config.toml
num_hidden_layers = 12
hidden_size = 448
n_experts = 40
experts_per_token = 4
d_expert = 128
d_shared_expert = 256
hidden_act = "gelu"
moe_layers = [0, 1, 2, 3, 4, 5, 6, 7, 8, 9, 10, 11]
router_score = "softmax"
normalize_top_k = true
routed_scale = 1.0
balance_loss = 0.00551
balance_bias = false
router_z_loss = 0.001
router_bias = true
init_std_router = 0.0162
lr_router = 0.000303
num_attention_heads = 7
num_key_value_heads = 7
head_dim = 64
vocab_size = 16424
norm = "layernorm"
norm_place = "pre"
norm_eps = 1e-05
positions = "rope"
rope_theta = 10000.0
rope_fraction = 1.0
qk_norm = false
attn_scale = 0.125
tie_word_embeddings = true
parallel_block = false
init = "uniform"
init_std_qkv = 0.0297
init_std_o = 0.0369
init_std_up = 0.0425
init_std_down = 0.0425
optimizer = "soap_variant"
learning_rate = 0.00473
weight_decay = 0.0
lr_head = 0.00579
max_grad_norm = 0.5
warmup_steps = 200
schedule = "wsd"
decay_fraction = 1.0
decay_shape = "linear"
final_lr_fraction = 0.0
batch_tokens = 65536
max_seq_len = 1024
doc_mask = true
train_tokens = 435600000
max_steps = 6647
dataset = "wikipedia_en"
Below are experts of layer 9 (counted from 0) of a mixture-of-experts language model. Rows are named router (the router's row for the expert) and show model dimensions 320-383. Each number is 500 + 50 x the weight over its row's rms, rounded and kept within 0 to 999. Numbers have three digits each.
After each expert's rows: a language model's description of what the expert responds to. This comes from a sample of Wikipedia text that the model never trained on.

# expert 20
router:565453477452487487442526537435464572599486547506530460549535519504522606500540503525447520530391525433564454493483457512497443544507495473472458468546469491528481529568567549484434490427462424
It responds to: Adjective-like first words of proper names and titles, such as Red, Best, Dark Horse, Deep Purple, Pro, top, special.

# expert 2
router:511429482464477345445557502540475566533514468511474481519463466514475521515505482523412513538422459423532493433498456533454432507491485456456492532548419461459578551532510552520517505405420474
It responds to: Determiners and possessives opening a noun phrase, often after a preposition, such as the, his, their, its, God's.

# expert 13
router:549498550543468476541511488517566465625444536497489419583522472500493490519485505448444574544459428528601465423429476546484493560573463447431451611544502509548580487513461522452527520472508534
It responds to: Byte pieces of Thai, Arabic, Hebrew, Chinese and Cyrillic text, plus "the", coordinates marks, and line-start dashes in infobox lists.

# expert 36
router:541537620421506489428589448534454551491502472434494434519501537496495529526493555543483579384405423439494397476453448528611485445503443358391493539503480402605523470450509494430539453450473475
It responds to: Single capital letters starting surnames or place names, especially P, C, V, B, as in V-igoreaux, O'B-rien, Cam-ara.

# expert 7
router:519470543498452466549598529595563479512470452504512529511503441588521595471544491472442454478443497500482466430470414528490464482455463476468471464502384401578563499490516498499514543445552506
It responds to: Nouns, adjectives and word endings naming fields, nationalities and institutions after the or a, e.g. American, football, Chem-istry, genet-ics.

# expert 22
router:542466559499455445438488521456502524514606534471500528572507485574493567501580485487495457501451489505517509489468460561573479507506502506472490537549469444507547582578579477467481550454496505
It responds to: Articles and function words in album, song and film articles, discographies and credit lists, such as a, the, album, Released:.

# expert 15
router:509502541517422556543529576531542497487453525489532530516480532609496502527538464535469478505523522353470403488426448550534483548434414456404529518566421422548555588423551563450419460493549517
It responds to: Month names, birth markers, in before dates, and pipes in list tables just before years or names, e.g. January, (born, | 1912.

# expert 5
router:529519506496442493499512485479599553605563533477496494479609348467561592494485457489508455580456478501506484492478416528543475556623448521473522578520483484524560491550477475459495472440424529
It responds to: Pieces of Latin and Romance words, mostly genus and species names in taxonomy lists, plus particles like de, des, la, et.

# expert 28
router:415484549638429436485524563525549604503484428442556440564504494534520564489559586520417441517440466420538450463482532489513416529497475466494477506553465518475594602448574576536526397477455479
It responds to: Past participles and verb endings after was/is, such as served, held, located, born, focused, plus suffixes -ed, -ing.

# expert 18
router:535449506565435577490596589541517462580486388480458478532569454467550607516573489457460467483449435480503528444473466541521439533516483552412450585542465365559515528468481508451471493364500482
It responds to: Place-related words in geographic articles and infobox lists, such as District, County, north, Historic, Val-ley, plus list dashes.

# expert 9
router:462477518576543434520480559580546600572595579469549439541473386572520512491486498447449480580495477487607455488432520539472371477516516465475458541511527511550543584540428465506515466468558513
It responds to: Word-initial consonant pieces, especially K, G, Ch, Sch, g, d, k, that begin names and words like Kiki, Czechoslovak, handgun.

# expert 6
router:515565487572450480476479501572515484455586543494542446462465568538527572558516487477476548498494496513564513385371488480457449524563500424522455524520495510439448582502576485453533567441479591
It responds to: Single letters or short pieces starting a word split into parts, often names or rare words, such as h-indrance, Sh-ivakumar, Gr-essenhall.

# expert 25
router:491505512509481472439511535487491578548502466448498570588515460570490525483471445501481466591460378486545511405488448488511495532499515525520485512603466415421546543487520508440472474454547546
It responds to: Abstract nouns, suffixes like -ation, -ity, -ment, and general words such as use, these, other, data, information, often in infobox fields.

# expert 0
router:507506480561457423456474570546518584557519501455519507604422520566505484469492458435446455447420487400526474528473522481450410551543506492461493550508520461493554663502562579526507510543530547
It responds to: Prepositions and subordinators opening a clause or phrase in biographical narrative, such as of, when, after, during, because, plus main verbs after to.

# expert 4
router:483505558444481501486564542569549514560549499531569483566470495550526583550481451507418536589510484515502425467522387458546386520604495469507507510573500515490565521473517551429503490447568460
It responds to: Pipe separators and colons/semicolons in tables and infoboxes full of numbers, scores and records, e.g. Win | 12–4, Record:, 0;.

# expert 31
router:501456417565433405524557599509527588552607469519591497520459489533470510534502479433458485564582441499551429563491480576497513553541445482534434548552506457507563504520532509410511565463477478
It responds to: Subject pronouns it, he, there, this, and concrete nouns or word pieces after the, about buildings and objects, e.g. hand, quarter, farm.

# expert 32
router:508504506584462491501533565468532572549534461393516494529535411581541482450633523460475580466492511462525426512431461473509407498443482506461486574537522474526490546448531574405517568584553499
It responds to: First word pieces of longer words and names after the or of, such as dep-letion, ab-lation, Mar-iupol, New York.

# expert 8
router:515548544560470553575539572535536531536446415500595474512539513573546540533526397446419442451470482520497484468502477533588434487481490368456531481525465446546521601504505507510491532477465524
It responds to: Forms of be and have after a subject or which, such as is, was, are, been, became, in descriptive prose.

# expert 17
router:449484558453452491550537470537452558513592415431524449472584504511486543524546545485457514583466501474495461487442542578524475523503424435488445559482412370469494569589558522445451471396553517
It responds to: Digits and hemisphere letters in geographic coordinates, list dashes, blank table cells, and short mid-word fragments like vice, es, ef.

# expert 23
router:521543518565494478560519523445505563527488500481547539538553528526588455532555465467467530514480445456541434427483471442528528645500379566467467586564420508550580636564526510533473554467519491
It responds to: Year tokens and year endings in date ranges, tenures and citations, e.g. (2010–2014), (19 then 45, May 2018.

# expert 3
router:620473523507476507449577474525488592589539522398508490546541484509492503480506509413434421575441485467544416491449464532483433567493385485409508545523374413504487568479490572499541514421496553
It responds to: Prepositions and connectors like of, in, at, and, and table pipes joining titles, institutions and place names, e.g. Prime Minister of, City of.

# expert 26
router:522496518503439479552574514545516501516541443455489463538534446511531540480659433445495588470417356460547501490465435518482457501511496429463551614579403433509592504494511528422521538434562545
It responds to: Quantity words and auxiliaries before counts or participles, such as a few, had been, several, million, first round.

# expert 27
router:506446535481474448403554553518576506571539481481568474495549493617543489519492450467477526473536412527514463461436574541445440543567479418461487513419456488512592490489636432447458571413463512
It responds to: Word-internal pieces of non-English names and words, especially vowel endings like e, ie, ue, ore, e.g. Rib-e-irão, Vig-ore-aux.

# expert 29
router:504451543501490549442554549533491608544554558450488493575509418452491485569551401457393545562464452474545481496423484525465514483471445455524502545524480528482602501533580535390501530503522491
It responds to: First pieces of sport and event names in medal tables, plus numbers in table cells, such as Table tennis, Taekwondo, Welterweight.

# expert 11
router:550551534499522520481524485498552583513522515409545460609473459494502555458465480435426447573526474520523439515452464512507449501549494439439515508534481429472511600556501556510506533411502482
It responds to: Word-final commas and periods attached to a word, plus but, however, because, while, and prepositions after verbs, e.g. area, / ing.

# expert 24
router:600430487561493426468599517554504519593537462504474464484511456592464562494517537503440500511437461431566422453524464631510532534513539515449501506488512431517502520477616540449478532501510554
It responds to: Separators and country codes before people's names in sports results and member lists, e.g. | Idalys, ITA Riccardo, - Diego, Born:.

# expert 38
router:427474535518448389569616504504510479495549524436528439542492488465520548448564542527492467417511492488517462549487535575503476554485479452420465614489490454548497563443475578399522553442458513
It responds to: Sentence-final periods, middle initials and common first names in person names, such as Edward T., Robert W., John, William.

# expert 39
router:552529492530462477533617517522531494598468393461483444502502510526601599429437535468505484391520489475550442394424522559567499534512499545460398561475515479486513472513532525463415516436532492
It responds to: He, she, who, and pieces of personal surnames and given names, often completing a name, e.g. Deak-ins, Sl-ater, Vin-ay-aki.

# expert 34
router:539575545523501529515508565475578539561508387507505509529538522509599581509479400458486512523511469506503501446426449482554452511487505450464508433634455482523497529576584486436493504412496455
It responds to: Sentence subjects in scientific or technical text just before a verb, such as gene numbers in PGPEP1, It, data, protein, that.

# expert 33
router:429418554524544436497532550564556558572514465451530418542466505535484474421590527348521536583440477468569505483526485468552515520483467528514420509526518489538479492606492512530531582533462449
It responds to: Inner syllables inside longer words, like lav in enslaved, ov in Donovan, organ in disorganized, plus role nouns such as author, director, manager.

# expert 10
router:485507525530520454453604594437565566518526524439540490496530441622510464415607457453409486534499446508503488477471536567546456499574395503401496560507494530530539519545528464450456542439533429
It responds to: Line breaks, table pipes at row ends and wiki heading markers, such as ==, ===, also==, in tables and section titles.

# expert 37
router:530457515534513421492622477619512476602514484494540519530538508549579564496596535432515474493424407515464463507457489459560448566517474483485461469545400421481537492524565529532427533411579593
It responds to: Country names and nationality adjectives, and their endings, such as American, German, British, Turkmenistan, Malaysia, and suffixes -ian, -ia.

# expert 16
router:517490493518510486477585522472502525501525470476549496605530540521485522550541494444447499522515445543538435457393471474564440552523533440411389486497498533511525540511521512471444542442457489
It responds to: Words inside song and album titles in discography tables (Earth, Wind & Fire; Chances Are), plus backslashes, quotes, and Japanese/Chinese byte pieces.

# expert 12
router:563448485531457537445547487502456510535578422504535412505474494537518518485506538530474403515522524452581464540388401589486525556537476433521448525477566472481549543460565537437427528505518479
It responds to: Infinitive to after verbs like helped, requested, demands, plus modals would, can, may, will, and line breaks before table rows.